Weights of a small mixture-of-experts language model, trained from scratch on English Wikipedia.
Size: 8 layers, width 256, 50.1M parameters.
Experts: 64 experts in each of 7 layers, 64 SwiGLU neurons an expert, 4 picks a token, a sigmoid router.
Training: a variant of Muon for the experts, 356M tokens.
Below are experts of layer 4 (counted from 0) of a mixture-of-experts language model. Rows are named router (the router's row for the expert) and show model dimensions 0-255. Each number is 128 + 32 x the weight over its row's rms, rounded and kept within 0 to 255. Numbers have three digits each.
Before each expert's rows: a language model's description of what the expert responds to. This comes from a sample of Wikipedia text that the model never trained on.

# expert 1
What it handles: Opening parentheses after names or numbers in lists and citations, plus determiners and verbs opening noun phrases, such as (1921), a, was, no.
router:117067146120138175189088094054037156148079121131169175156100139165140087178107116165137128111130104064073135119167105173149174129180153110095136140123111160142128099140119090142148131153121113120115094094138137145120107133140139146126108095117073154119177126165085144166127096097134126134108186132173170163131163125113092118127126119127111090134096070133175150112131128133136186124090146140111217105115113113065095172159163166084063152094115156140156112142089140125183149176142124098187117085118153127164105072142096155207124124118102060149103103170132133155084194068157084147105104141164032078086150151142080134109132150129075078165122132162097131138173136084125174142123139146118132106164092175138128064098173143168139078177181115125133125104160126145124183108178111

# expert 28
What it handles: Inner pieces of ordinary words split into syllables, such as mon in hormone, bu in robust, ro in centrosome, often vowel-consonant pairs.
router:132142157089111171110093080118158212183128177167109169114158117144157122143098193115117114144182104062111085114123105146130137130111184118103112122185102152138163126092104100078097186106111106106128164114090191155094110151086092136090139113136094094109146190145151143090108119155086095159138178174117123130142170120154162129172052127135101066124112105108135164173128190160050152135115208147103160128184050072164105136128181120112166177100127095101103101139168190133155084157156109121142154127117124122086080085121120128141089152106067101136147133127092165138136110135154120139140135111159107027093154122122104136149115171094100158157137193168119138108120109104068194118057111135115122162136149115146112098128217116091146109061148145127117130125142135116179173154129111

# expert 62
What it handles: Articles and possessive determiners starting noun phrases after prepositions or verbs, such as the, a, The, his, its, their.
router:129138182109105112180129122088135155201101086193195128143149046118113045124125082106152133139090145098097133136077178147191129102130134123157127113137172114066136113128177075104123191144130086083158108135103118086112099091090109140119125133127117154165168183104150120152169188151185151136124135135149165116110096138176105084157119109123132111096117124121151106147187124147135189104145155093147169155169070101134103177141155148133123133126172095142164162124060155093142114141157116096211082149136053086117154142127161160170062124126115092129086185167202176033132128129118099176105137113097138149118113124109107115180122145165115124088127147137152138135138128039092150134176128169054163158157152092089121099150152164107077109136102136150140109152114169165165108106149148

# expert 37
What it handles: Commas and other punctuation closing a name or phrase, often in lists of people or places, before and, which, who.
router:122062120079122169190122090105136178112133199136157106135094076136146127110237170078151147085176095137161133111125138140141133136124124112169091142112125103141174132137161115059102112152111109132161156147160153121173096146126093149137151108082149114121143087155175125173126137130097149131093140162180105140163081120125100123179114178121152151200072106135170142167161074114146120122088165126106119158170102073128156137104148137085085112081198141123134132075140104156151144129141167152178084099145126138115152116127134110134103098099122119193098141105166116108138079139157166190134060096166157139110097108227158128145049155113157113204097187074129139149105077161076103123111176160105180180137134148182112118156121176132138133166149163080173149071106114127146128094115183

# expert 45
What it handles: "the" after in/of before league or place names, closing parentheses after birth dates or clubs, and closing quotes after titles.
router:071114089077133168165122131093073105124118124155132103113119148190086067158100129134156101090143131148153139135171100118114153166136123113206099113127155066148164158106053108114127069155188044120103148112130117127159181188158102118107108114073085091099174118125180119130099130109117147142119135162194148160158081090117113138141111214148105149151144089134134084103170129160192153117105138111160155160140146106153084092158161135120075161089115117108140132139093131106111079137135162123158099137184094109087130134107131139158090086126084140081145150172202094171116123106121128122167095120150133078108154131146173143088097120120085066115088134096163134135075092151137148158077178146093160142151122170171068143112185172055105134145098095068128142129063188157185149082120154

# expert 19
What it handles: Possessive 's and determiners before a noun, such as the, his, her, their, this, plus sentence-initial The.
router:100091142146113175110170089082134105146129103129130091098090147144089059138100115180133163102155096067105092109152135130160118059112132110127143094124113093150102144131100153141100157126121102107096113154122096161102103115081115120118088149131093090120114157153143113139126143134088154127150116155228155173197097124139107172145109109145094096104146106072111119151197168148152141042144103152074143130157109118130138170131130128055067160056156097166129094206117096095119081141136124116157120203099124074109101118183088114174079143146118115158141107200098110108166156115193113148078190138137130055059142091158104109107086123079164127138073154150175118140107082102088203148153188148098091135111147105129099112081155170108080189164130177153135094113102148124125124151121132

# expert 57
What it handles: Pronouns, auxiliaries and modals beginning or continuing clauses, such as It, They, is, may, not, can, plus == heading marks and "See also".
router:111100147080125185126106090133142131169068106128102175123128150123103089134157101126114142092171218042114138086157136172135137109173118091181082151195168140144151157043104102088090116129150133073084129188155118134125109108148132067080114163077187101086167166151145155144120122140090124145058180159148157104142135070151116133137093172154123067111130127173165107136129104143166155169122166109113068109124111124181070149132132168159105114125089104107147189151143142150181098137154191137186140137109128150131103184142078189144084118124095109158131102160142209109134120120177088154139109091124121092068141141151105093130194117154142077110090152108166107175121125147081117166095120153117118119167125158128074127203163181139149104129150120108111096117116131170104167164174112

# expert 27
What it handles: Commas, opening parentheses, semicolons and dashes that start appositions, glosses or list items, as in "memory (ROM)" or "including".
router:111094119097148152153149068137104095108090212138164146146084097127120112111159132085158180140141152129121190168137084123087135152156154170158092140138143107109146157105153112108141152128161101103107094110153086186103134105139065168134161089146078137131147136161172143108140172140187144119100105128131151171211090073116123102134145195136144164117087127117162165137211146154162217136085169136134159091152106112136140125119079124123125124149106094094124138176131110124163100144175149122155099152133091159142157092150079164143141062160127090154092092157232137080158135072188141143134057137117140124139167104134077150148070141142081119149105184162128134157131114110144089162046172128144201145131168156160095126141190184151148121110159162135143095038136121099166141138104122

# expert 31
What it handles: Pipes and dashes opening table rows or list items, plus sentence-opening prepositions such as On, In, During, and section headings.
router:108117162112155181192095095116064178124142151168147074112080119137112157143104113182103136144113101152112160109188072172170129141145106142136117180144155159108164150134075117082151089121150130111114138089177111119118117103098181132134077070109143122156152105128114112135146112165170132153145153112174095094168137110099106156099121139095135118138168054119171084124150120136158134066108141129133049137140131091136158080124162176049160195105135135103160159133122132116134146132111177093098127136088092122109152115080069159226046137083110120141148122164153130057130104091149035086113110080154046101153173100127143124124135113176161108141191155143119117124120141123113137129135100142070178166150121118140116121082141121152158200146139061155128065100134158072139122117180079

# expert 8
What it handles: Pipe separators and similar punctuation between cells in sports results and data tables, such as | before scores, names or venues.
router:148082136130135177163123123131073133203155165152146118146136082181107091083139110130130140117101180063135201063133117131137108128183119158162070142133143132070113082125113125125079076129134106102083140148122098178145111177129164081121166110076076060102116149133158135097173122098129131136165099100142114125192102079153083146189094145092135085153119135192148118132130134145138150138121167139160102165178107146178101164197124183129090161086121060030135133113106105116122073111119123120165122098112104095124104122111137161168124089153107076145089112139169145111147140096205142106149106090137081101100178080129074086087095141141101094170193107138155067199102115112084049139099166118107109147143184150128074133112140131115150106121124063141128162097147114100117099125125125

# expert 51
What it handles: Modifiers before a head noun, often nationality, party or institution words: American, Dutch, Republican, Senate, National, University, NCAA.
router:142130152136075154114070085126059100153092153088116172140139127090133060083198102145176121073052156140130098095130129103215147173181124143122129157146136119061127126088146076138088155176180165092108130125145173097095146133095118109108071117105127172059080132176152120103122180101147161125078164116141112124186132124155107131139062136140104161148100122056136094098119134084143141166160127130084144136139128098111089117137149160090130143142110158163137110126029116148120096100141165141156108161144191127143101179110090120194090163066125124141066148117117183071129120124163110148099085111158092091114168104181106138112114135137159069179076156157109129144139119121130184145165138173101138103154198119119091125104141168181142079107156094146144100092098139143120198122128118

# expert 13
What it handles: Final digits of years and numbers, decimal points, ordinal suffixes and coordinate marks, such as 191'8', 24'.'1, 87'th', °, ′.
router:138099167108124129150167112164099110116130154127142110134170123122107096142133077142165111114120132093115135112114146161173132099202151146136123123155118148101122136094116111137110117097121115126065161132122133122096063125092061073042155100120051140127127130133185123135079190161161188128139171125159131147142136124184152121094073094127145144104143076109131170141157193106110158171129206170074138164182066153135089115149047182121065114084159097096155116207121131134122079089193082147204157149132106134138115117129099131135129080127109109123080136227187138123151089099109126116096134158176130094091090125130094115090139114092144126138151084113170111160079134130038124151102185159117139157175117140162128101137138101125166173156099115070124083118103140080108192111097134

# expert 58
What it handles: Periods after initials in personal names, such as L. B. Caruthers, short first names like Steve, Jim, and letter pieces of rare words.
router:122059139155112112118041164163149183118149128159094113085105109106108121130154110127139131070102175061067099176135102142092144127120120131126162127124131130143155114089098126100092106133153170151118067163142133130101114130103164124158140032100144101021225177147148184210123159138114114109063131148149124081121169137149116147154135097107104105100147066141124133126137142144145200119120175082134141121190124113092130101068098149126121190098129114145201158135157085140155056100170148108165170102117115093137103073106072119146126147144091122126088167104117170070105221150143125155165114091124104088128140137166149118147110173129106100120153157087151122157076077098067098152141163137078158127132117132125140154134157108125157105114165104119181126118090101116139198144139094

# expert 42
What it handles: Capitalized first pieces of foreign or unusual proper names, such as Raj-, Kok-, Os-, Renn-, often at table cells or list items.
router:105106167119097092158068114100123107152097179131106131137083135081141082147151101162181146159109133148125119114129095124112137089166102130140079111091106212125145128119116120094084145147181152078133087164143103166116131038116112109127141104124208099143157179176181055183083153127120140197113144179154138159107062142098093153107100146108094166161098093081134063092137087122211088134072103092119125150090098159053189156128160127121094165127098094147163162110107138120150114120131157128097146079116073120118108103104124141114142144089179075147077137151127143078122139094128055150166120095102140095148125116108101115113122127122121084139167188151118089170093103057141182128122134153095133156137130120158125054168098078151168115112175097081185143127104132147172136152182114

# expert 40
What it handles: Auxiliary and linking verbs and adverbs after a subject, such as was, were, been, not, also, as in Women also served.
router:112142121136139147111090092099136167164104160138136111144094071118150078106133191110138107099083144106104206112166131127157149172173115171126128105146138077165167157071154109099136134076206184108044070122158121124099127131095154143135116111092188121137205110126112135153165121145167112089099153184114150131083155095111160162151108064136115100171133117134127135131152065137116158144109109094183112099151074050192092064149170125180095120118137154103207160206117088132150141149142137119118174090137081094112173140087144106122086161136134172135110150141174198070110167145174154121095153112152098133106095105136128128078129107128142107106106090136184114155113122152079131166095197139129143151103146112129070065136149165112198107105103127104145115082150183089163133164135107

# expert 16
What it handles: Digits right after table pipes or dashes, such as 4 in 4–0, plus pieces of transliterated or foreign words, apostrophes and slashes.
router:140102119097131142151117126114135102140113132093091097114122075170068125105138115161133150131086156107114120122118136121153171123164142118178123151158088100142101035088063077134069149137104116122062014127198166143105125128128090148138093124105069071110222152161167097104080202159126145149129166164123202099167155162124074136213151143120130150191140127121165100132102170109125177119116149094116186143122089129142191133160157108124107137107140121110129093120110146105159130145154163088173187149115144113148097092084118174103179129139121098132093120148173206086114137124132126104164127120113063060111187151130142130169148109114107152195194141121134119174107154112122094149121174122152144116158095174162103112148111191121151139165165130147159106150108170139162193122117145

# expert 63
What it handles: Capitalized words starting proper names or award and work titles, often in tables: Best, New, Grand, Royal, Great, Perfect, Good.
router:152110193132100174150096119142080183114090128133077110143083138147160122073121120145138150107142079115085135077138107139114174102174232181131156110130188129151137108124080085053075223127143130100160113157156137123092148147064154070133150092134155168093167113154164102152098169136140144147150160156134150124141092111140109145085109099122167122161100073170123098164156134122127144115125136126077061141104070120086099059125184149135125134100086085149141153141127128105134121101162147099135146137185127118125109111124141166150078109081150159151131145149140146118143091079167114139046110118129117111123179125138090122179188138156092088142141159110122059136152143135150127173186139168080187153165118163182185105100150190151117082148155085191127132155162160160173192120160097

# expert 44
What it handles: First letters or opening pieces of surnames and rare words, like K, Sch, Mc, Kh, plus of and the inside titles.
router:187145125172177125131110131122131120176045155093196091139111147134076153138158061134178131076140082120152170097139079133160178139138085128120139128140132109133133095095086108124082086130150083137127097132163120112109077122078154108120104124168058105148184220174146155165126121106090184144102136148129145100167091149172127198141143123134152110121100137120151062138162139158177114118138131114177109091153121106107172164217113178126139112120141140101207180119096106168092129145077208183086128158092115095092076125142121137080116133090111133141121148111106134068084168097208079161147084069124078167145121152178109134135110118094112096105185123086133143172113156155132155159124210148120151127095115154149126137128136118123169106095165089135132134144089158175175137131138096

# expert 5
What it handles: Opening quote marks and brackets before titles, mottos or names, such as "The Three Nightingales, "Between Us Two; also after, who, named.
router:076050170091183099128092131104051156129092140103082111125061121102115144148136102185187154110137131117108186071153105130182182125128119131107123111125085201081170112133105102104095136151153185163097135134131083127121106125093182061087144067095165150128149124143123108136110121138141167169104161142145157146194132115156167138104081118187124087097134112124157114154113122088130171150081194079103140153134132106093133133143141137099093087133192151111197114130187098096166130140141122125110122113117135132073123149069128149105128099124111059130075182150106190089110156136113125091120158138127094100115160113125085115156110143182105120136094108134096099154139108116122101112094170107158090178144165106169154053113153116074121146113107097106125150137070205175146192156117029

# expert 34
What it handles: Quantity words and adjectives before a noun, such as two, several, various, many, plus modifiers like ancient, Roman, dorsal.
router:074088139153117137083083117101133141154111131157113135140147193124110043138162134129153116159114125136041122060168074120168140099157141130159176148098096118112131180111088071094076180147125127110119098127155159117094063142118143136131167113133198168122150090189147081139031135143172162096150152136150153160123120173113106160123162118115059176210157101113146113084148164112141114183111104094108110193127141102107149078096117156113119139120110082109138201141146156144103149084168142085156141152145143138097118094173144133133115195115088096107143142171137156119158169106135117149146126126134143112109112118145137054188128148099120056139128170117098105164208101117115084184149082145088142189192119145137081148190144161126128155123191163157086135142098135119165163146141088

# expert 60
What it handles: First lowercase or capital pieces of words split into several tokens, usually after the or a, such as hom-eland, c-left, Kor-keasaari.
router:193131190156191160162115113155130131158035131139083158133080099162146090160128172161107187107180085146122132104124117140125127124123198107111138123180112235111168091125146145118109150127170092080143153127121148130129109137099145083110150096139120104125145200142165110155136145152123133150121151150153183141112125104150144090178138102173163139204097145094191096127111163122120125121100108121174136099116073131108196204158127134125144149124125125099194137153056169116102108123137156132121115149083088132022075096153099145130155119055134149150135127124099100114195105103134079115029101084189101118092131124113170142166048146148097120147150153095095111129166147153131165140064114150068127127107148104142103101119119121093149147133160161117118069091152152127160102137118096

# expert 6
What it handles: Colons after infobox field names, list dashes, table pipes at row starts, and section heading markers, such as Headquarters: or "- Born".
router:119177142096134154101093155073047090185165135159104179156153159128125101165169172171132155112109144087092189111137061204149173103140131148143119131087113152117206172112096113109079116089141116092096148108217115141128086061108148152123139095083144103121128135161132108162102168167152179135087121174128157113141140133096074165171130117152117105123128062157170103145154136110081143129106151108061107146132105098145133143171153135112162186108132122041142108108109120118175101107145135104134134127097131086067166117132121154146121149129112070120113113105167168146119108101140135125101058138138028101149103134152142120133134193054108138135136160148142095167139094131118126147131172177083152207113141082172144098114202116112144130133185080177152098137108153126171184119175150